{
  "n_layer": 10,
  "d_model": 96,
  "n_experts": 32,
  "experts_per_token": 1,
  "d_expert": 320,
  "d_shared_expert": 0,
  "activation": "squared_relu",
  "moe_layers": [0, 1, 2, 3, 4, 5, 6, 7, 8, 9],
  "router_score": "sigmoid",
  "normalize_top_k": false,
  "routed_scale": 1.0,
  "balance_loss": 0.00581,
  "balance_bias": false,
  "scale_expert_input": true,
  "init_std_router": 0.0134,
  "lr_router": 0.000741,
  "vocab_size": 4096,
  "norm": "layernorm",
  "norm_eps": 1e-05,
  "tie_embeddings": true,
  "optimizer": "muon_variant",
  "lr": 0.00934,
  "beta1": 0.95,
  "batch_tokens": 65536,
  "seq_len": 256,
  "train_tokens": 493800000,
  "steps": 7535,
  "dataset": "wikipedia_en"
}
Below are experts of layer 4 (counted from 0) of a mixture-of-experts language model. Rows are named router (the router's row for the expert), up (a neuron's input weights, with its number), down (a neuron's output weights, with its number) and show model dimensions 48-95. Each number is 50 + 12 x the weight over its row's rms, rounded and kept within 0 to 99.
Before each expert's rows: "comes after" lists some tokens at least twice as common just before its tokens as in all text; "comes before" lists some tokens at least twice as common just after its tokens as in all text. This comes from a sample of Wikipedia text that the model never trained on. Tokens count by the router's weight.

# expert 4
comes after: " ", "0", "%", ")", "1", "."
comes before: "|", " ", "|---|---|---|---", " —", "|---|---|---|---|---|\n", "|---|---|---|---|\n"
router:43 61 56 49 61 43 36 45 40 43 43 55 63 34 60 27 55 40 70 58 40 76 60 27 52 47 38 59 55 59 46 27 45 44 75 37 38 41 52 43 46 72 52 34 41 33 61 85
up20:53 64 36 50 60 64 47 52 50 70 51 51 40 20 26 34 35 58 68 37 32 56 52 37 62 65 66 40 38 55 37 49 48 35 50 34 63 65 55 31 66 55 65 43 66 48 64 48
down20:65 42 31 67 60 49 43 43 49 43 57 45 54 26 68 53 38 58 43 53 61 41 39 41 34 40 60 58 70 53 32 50 51 35 59 56 37 41 37 48 70 38 65 63 51 42 63 46
up21:43 64 43 48 70 57 37 47 46 57 53 53 55 57 43 43 56 57 49 48 62 76 45 44 68 56 26 48 58 50 53 58 51 57 43 53 30 34 38 79 61 37 58 36 48 39 46 76
down21:50 59 54 65 63 43 47 55 48 71 63 53 42 56 56 41 47 50 44 68 65 51 39 43 42 58 51 56 31 52 39 50 58 63 47 43 73 46 48 24 32 67 67 50 39 28 58 54
up22:38 56 48 45 57 54 68 59 58 80 41 42 56 35 62 58 58 56 70 60 52 74 44 43 47 69 59 44 31 33 31 47 62 26 49 51 79 52 38 53 53 35 59 53 43 52 62 65
down22:60 37 48 64 51 65 71 55 27 37 61 55 70 41 51 69 44 47 50 57 63 29 48 56 56 54 47 50 73 61 38 32 36 60 42 43 42 41 64 49 41 62 15 65 52 65 50 31
up23:57 43 48 56 64 49 42 22 52 60 62 47 73 41 67 42 48 45 50 66 49 65 79 53 43 40 40 62 42 54 43 38 54 54 54 38 48 40 77 30 38 48 33 17 35 63 41 48
down23:51 63 64 74 46 62 67 63 44 35 45 56 38 35 66 45 39 36 42 52 45 33 70 48 63 46 16 37 38 41 34 45 35 48 44 32 47 55 45 43 42 56 43 58 40 29 55 52
up24:50 42 56 26 39 43 45 49 37 33 36 52 69 48 54 67 48 42 62 51 45 66 47 39 37 63 74 41 46 57 33 31 55 37 59 41 47 43 63 43 67 39 72 61 34 64 65 31
down24:51 45 64 37 71 37 50 47 54 46 72 47 52 54 43 58 56 37 46 50 34 79 58 34 52 52 66 60 40 45 29 59 39 54 34 61 38 33 40 50 53 49 65 31 39 49 38 73
up25:35 29 39 60 42 53 63 52 62 62 67 44 54 37 57 41 29 45 49 37 35 65 60 48 58 51 36 53 41 52 52 60 61 48 45 47 58 39 68 40 66 68 67 72 54 42 46 72
down25:54 76 46 49 44 69 64 68 29 48 58 45 66 55 57 60 51 69 39 38 55 46 34 47 51 24 25 29 59 56 53 42 42 57 57 59 60 59 44 53 39 53 44 69 58 54 28 51
up26:38 72 41 40 71 30 58 39 50 48 44 50 66 25 78 57 31 68 58 35 58 44 35 59 69 34 43 54 25 45 61 31 60 60 39 45 44 53 62 64 49 45 65 58 52 45 58 65
down26:57 42 29 55 36 39 45 59 43 55 56 50 45 49 40 54 50 49 67 49 54 40 72 51 35 61 34 43 43 22 69 56 41 49 48 58 45 54 49 37 55 32 38 56 41 58 47 66
up27:33 64 41 40 63 64 51 52 49 37 47 44 67 55 63 47 43 55 36 59 50 50 51 51 58 41 46 38 35 65 70 59 36 38 60 45 26 74 49 41 49 70 53 54 56 50 57 42
down27:29 50 75 32 46 59 62 37 21 62 35 41 59 43 42 56 36 43 65 51 58 34 48 40 51 34 39 69 68 58 38 51 48 55 50 52 58 44 50 58 52 42 52 70 76 47 57 18
up28:71 45 46 60 58 45 23 49 60 77 40 59 55 45 34 47 39 42 51 41 61 51 60 48 56 43 29 49 38 58 44 39 66 45 58 60 63 56 56 49 57 54 43 32 55 64 62 71
down28:32 54 49 49 61 69 43 52 34 49 63 31 50 56 67 35 43 57 38 44 66 79 38 52 69 53 60 54 42 43 57 54 51 41 56 30 40 31 42 44 49 40 79 70 33 53 44 28
up29:46 54 50 53 71 58 52 60 51 60 73 33 53 53 50 30 38 48 51 53 49 61 31 42 41 37 46 29 48 46 51 46 67 50 48 63 42 32 39 62 42 69 46 41 66 64 64 30
down29:55 42 36 67 37 50 50 53 59 58 61 46 39 37 48 46 59 51 41 49 44 40 57 49 38 67 39 68 23 40 40 33 66 38 55 36 50 53 58 59 70 45 54 52 56 55 37 63
up30:54 37 32 44 45 45 35 45 71 31 72 62 34 36 61 64 36 43 43 57 54 36 56 57 47 44 30 48 52 54 55 43 47 67 52 43 49 53 63 57 47 68 43 39 58 55 61 58
down30:59 51 57 64 45 73 54 39 46 44 54 59 50 44 38 41 48 45 33 48 64 68 77 63 68 51 50 58 51 37 48 49 63 35 46 36 38 57 36 68 38 64 48 42 60 59 51 48
up31:46 31 54 36 35 53 57 73 41 44 48 65 49 56 59 65 44 65 54 50 39 64 63 38 63 59 34 67 31 56 23 46 51 59 37 61 37 58 80 70 59 51 41 40 42 31 39 44
down31:46 75 59 50 56 61 51 56 47 66 49 46 29 48 54 66 37 41 59 59 60 26 54 45 51 43 71 47 26 53 75 61 49 54 51 21 57 33 41 61 65 56 48 65 61 51 50 60
up32:49 73 35 59 51 51 58 36 68 51 60 51 39 60 54 69 67 47 41 62 39 47 44 36 42 29 51 73 34 63 45 31 53 67 54 25 66 22 54 52 52 83 37 37 37 65 42 60
down32:52 40 28 58 65 39 48 43 40 51 64 45 75 60 52 31 60 39 62 65 42 31 67 61 45 57 61 51 51 55 69 59 42 36 53 36 45 41 39 22 60 41 43 42 60 38 58 56
up33:20 45 49 42 39 36 44 56 44 33 34 58 45 31 54 33 53 30 64 39 66 66 35 44 42 48 56 73 68 69 33 54 58 34 44 69 51 70 57 48 47 62 45 32 59 52 43 44
down33:48 30 46 36 66 40 70 58 23 44 58 63 55 73 26 51 57 21 63 41 48 41 63 48 54 54 71 44 51 46 51 63 54 43 42 32 44 55 50 43 56 47 51 60 49 31 66 61
up34:49 68 44 53 65 47 42 60 46 65 53 52 59 63 50 35 48 54 41 24 39 51 78 58 51 55 30 50 41 55 48 70 33 58 40 45 57 46 39 29 53 45 61 67 47 46 56 60
down34:36 41 68 42 33 38 26 53 62 24 53 46 65 54 41 30 73 32 36 63 67 46 63 73 50 57 46 35 44 62 57 34 51 45 73 26 56 53 37 45 57 51 55 72 64 43 50 61
up35:63 73 44 52 63 65 59 46 60 65 69 56 38 39 55 49 53 56 30 66 46 64 53 55 55 46 66 69 52 47 59 27 41 64 46 28 58 60 29 62 52 57 46 47 41 72 58 52
down35:41 60 56 75 52 45 67 60 61 57 45 53 52 78 74 45 59 42 78 38 45 63 39 45 45 77 49 52 34 58 37 55 62 64 26 38 50 40 34 38 51 49 44 30 52 55 39 36
up36:51 48 46 49 33 54 40 46 42 63 66 45 33 57 53 42 54 55 47 48 54 42 59 49 46 51 63 45 57 54 47 43 69 57 53 59 57 57 47 47 48 59 38 52 53 52 53 60
down36:49 54 57 50 50 42 49 53 50 51 64 61 68 44 33 51 59 50 51 64 54 52 55 60 47 69 59 69 26 38 45 47 40 40 36 30 45 50 33 48 37 60 41 61 41 77 54 37
up37:18 50 37 41 49 57 53 49 71 46 58 45 63 34 80 23 31 20 56 36 47 67 62 50 53 41 43 46 51 62 56 40 52 59 62 46 58 45 31 51 39 59 44 74 50 43 54 42
down37:46 59 77 85 63 45 59 33 36 57 64 48 64 28 44 61 42 70 48 58 42 65 61 56 55 36 33 37 45 50 34 39 61 34 54 52 38 40 72 43 49 60 48 29 41 52 33 43
up38:47 60 46 55 72 54 60 57 46 56 51 50 71 52 64 49 28 47 46 30 44 58 27 38 67 59 42 55 29 50 76 53 56 62 67 64 22 47 43 58 55 65 62 46 41 34 48 56
down38:49 47 39 38 27 42 37 48 57 36 41 42 31 64 29 51 50 38 57 48 56 55 52 47 62 59 58 54 59 52 50 51 43 79 26 66 49 63 47 34 51 48 45 48 47 54 58 58
up39:37 52 62 52 42 49 75 43 35 71 40 47 75 33 52 39 34 55 69 40 32 59 46 54 55 63 28 53 37 24 46 47 77 54 44 49 65 61 33 39 44 50 46 32 51 47 75 61
down39:40 39 49 54 47 50 54 49 28 53 50 30 37 30 41 29 72 46 51 51 51 48 62 40 55 59 54 47 40 38 64 45 49 67 58 42 66 50 63 62 16 19 37 45 45 60 53 42
up40:42 59 34 60 42 52 48 69 48 51 51 32 43 65 59 30 46 44 55 57 41 47 44 33 49 46 66 46 47 58 53 27 53 42 60 52 55 53 64 70 53 65 86 53 62 55 25 39
down40:53 61 40 49 57 56 50 59 38 66 19 50 51 38 58 73 39 68 60 31 72 51 32 63 63 62 53 35 64 41 47 55 56 39 46 51 57 50 46 56 57 40 48 73 22 44 47 38
up41:57 70 48 52 61 41 31 85 63 74 37 38 54 30 38 52 38 41 66 46 52 73 55 63 38 53 46 56 60 40 50 53 32 61 51 46 48 59 27 52 61 61 30 48 58 42 35 71
down41:36 39 46 41 16 37 52 50 47 29 60 63 65 49 70 30 42 46 49 53 41 37 47 67 72 60 51 57 53 49 48 28 63 66 35 44 72 77 57 48 44 68 54 55 56 49 65 69
up42:66 66 59 31 50 45 36 58 52 20 55 43 51 65 49 12 48 62 43 51 32 53 52 69 56 43 50 42 57 44 47 34 54 53 77 64 49 50 57 54 63 62 58 46 61 46 62 53
down42:48 54 35 58 37 46 49 46 58 55 60 74 42 60 56 43 49 29 74 72 85 47 66 35 59 45 33 50 49 53 36 46 51 38 29 34 47 70 38 36 56 58 47 64 45 59 61 47
up43:31 77 83 51 48 76 53 43 59 76 42 42 45 45 41 53 51 38 46 31 41 62 49 48 32 45 52 44 49 46 54 45 34 34 43 48 31 43 53 55 53 52 51 41 45 53 80 77
down43:59 47 68 30 62 39 71 42 31 46 60 36 57 53 59 51 51 54 30 61 24 44 48 66 37 56 57 59 70 68 44 68 65 45 44 43 46 50 27 41 38 60 48 51 43 47 54 34
up44:46 44 59 50 65 56 40 54 52 46 63 48 50 38 54 47 68 50 63 54 55 70 31 51 35 51 60 63 50 65 56 42 49 31 61 24 57 45 34 29 40 38 63 56 65 68 56 53
down44:59 59 40 51 42 43 70 48 42 57 25 74 44 48 51 49 60 55 62 69 57 73 46 33 45 39 43 49 45 44 38 43 45 58 52 45 44 74 65 61 62 39 66 35 48 43 60 25
up45:42 41 48 60 71 28 50 46 39 47 49 57 47 62 32 47 31 56 53 49 61 51 76 40 32 61 52 84 60 39 37 45 62 67 50 72 59 23 49 51 58 35 49 37 49 54 40 75
down45:59 52 32 52 53 39 55 27 63 52 67 39 62 58 59 44 61 54 47 45 36 53 34 44 34 46 40 54 63 43 73 49 40 56 33 66 64 43 60 54 62 51 69 41 29 57 42 53
up46:53 48 56 60 71 58 43 75 28 60 53 38 39 34 52 14 47 57 75 41 59 60 35 52 46 60 66 47 31 36 47 49 61 66 35 63 47 31 67 56 59 43 52 67 41 42 50 56
down46:29 47 61 36 55 32 32 67 52 48 61 70 38 49 40 46 66 30 58 43 54 62 66 66 38 56 54 45 37 46 52 32 57 52 49 53 56 41 37 40 52 45 69 42 44 71 30 46
up47:63 40 74 60 81 65 65 58 27 54 60 41 54 42 50 66 46 66 48 63 40 58 51 49 44 29 51 64 38 50 35 69 48 54 49 43 50 31 65 43 65 50 44 43 43 72 48 85
down47:44 35 42 62 68 47 54 09 52 67 60 40 60 51 41 60 61 58 55 48 70 28 49 56 60 35 57 50 24 34 48 57 53 40 33 63 55 43 55 36 42 43 60 44 42 52 28 49
up48:64 60 42 58 47 55 34 34 58 54 34 75 53 43 36 73 60 44 44 45 50 50 36 57 57 46 48 55 25 43 61 66 69 42 57 22 60 66 45 60 33 51 68 42 68 50 27 56
down48:42 42 47 43 41 49 42 45 86 57 44 51 54 53 45 73 52 41 65 57 31 60 42 58 38 31 69 62 43 46 69 53 57 58 66 55 31 36 54 29 46 62 30 56 62 64 50 49
up49:64 56 45 34 56 28 35 52 52 69 27 50 52 54 51 46 57 67 58 53 34 43 60 40 51 50 41 56 63 57 44 33 58 60 60 27 39 35 53 65 38 48 49 47 48 48 57 61
down49:46 59 65 59 31 56 41 37 44 58 48 35 35 50 52 46 70 37 55 51 51 70 44 50 55 48 71 40 43 39 67 52 59 65 58 37 35 38 44 74 44 28 50 43 66 60 62 46
up50:33 74 58 55 50 79 69 42 51 50 53 63 60 60 42 64 45 43 42 57 37 63 48 35 59 54 42 45 47 67 48 69 50 31 48 40 57 38 68 37 33 58 63 34 50 55 46 59
down50:47 51 58 43 39 49 55 53 72 44 31 65 46 70 21 51 41 47 51 58 46 44 69 54 66 41 58 47 65 56 42 26 49 55 46 54 68 42 47 71 56 54 56 60 64 52 55 43
up51:73 41 47 28 53 65 43 49 18 39 49 56 63 30 51 55 49 68 47 48 46 48 38 48 49 52 33 62 58 19 72 50 46 46 48 54 24 43 35 51 57 63 53 52 30 49 69 62
down51:58 46 54 44 54 46 62 33 64 56 42 67 55 68 34 67 63 45 60 61 27 55 49 53 37 46 63 64 43 77 36 55 64 39 37 37 44 69 48 60 53 64 38 56 44 47 45 51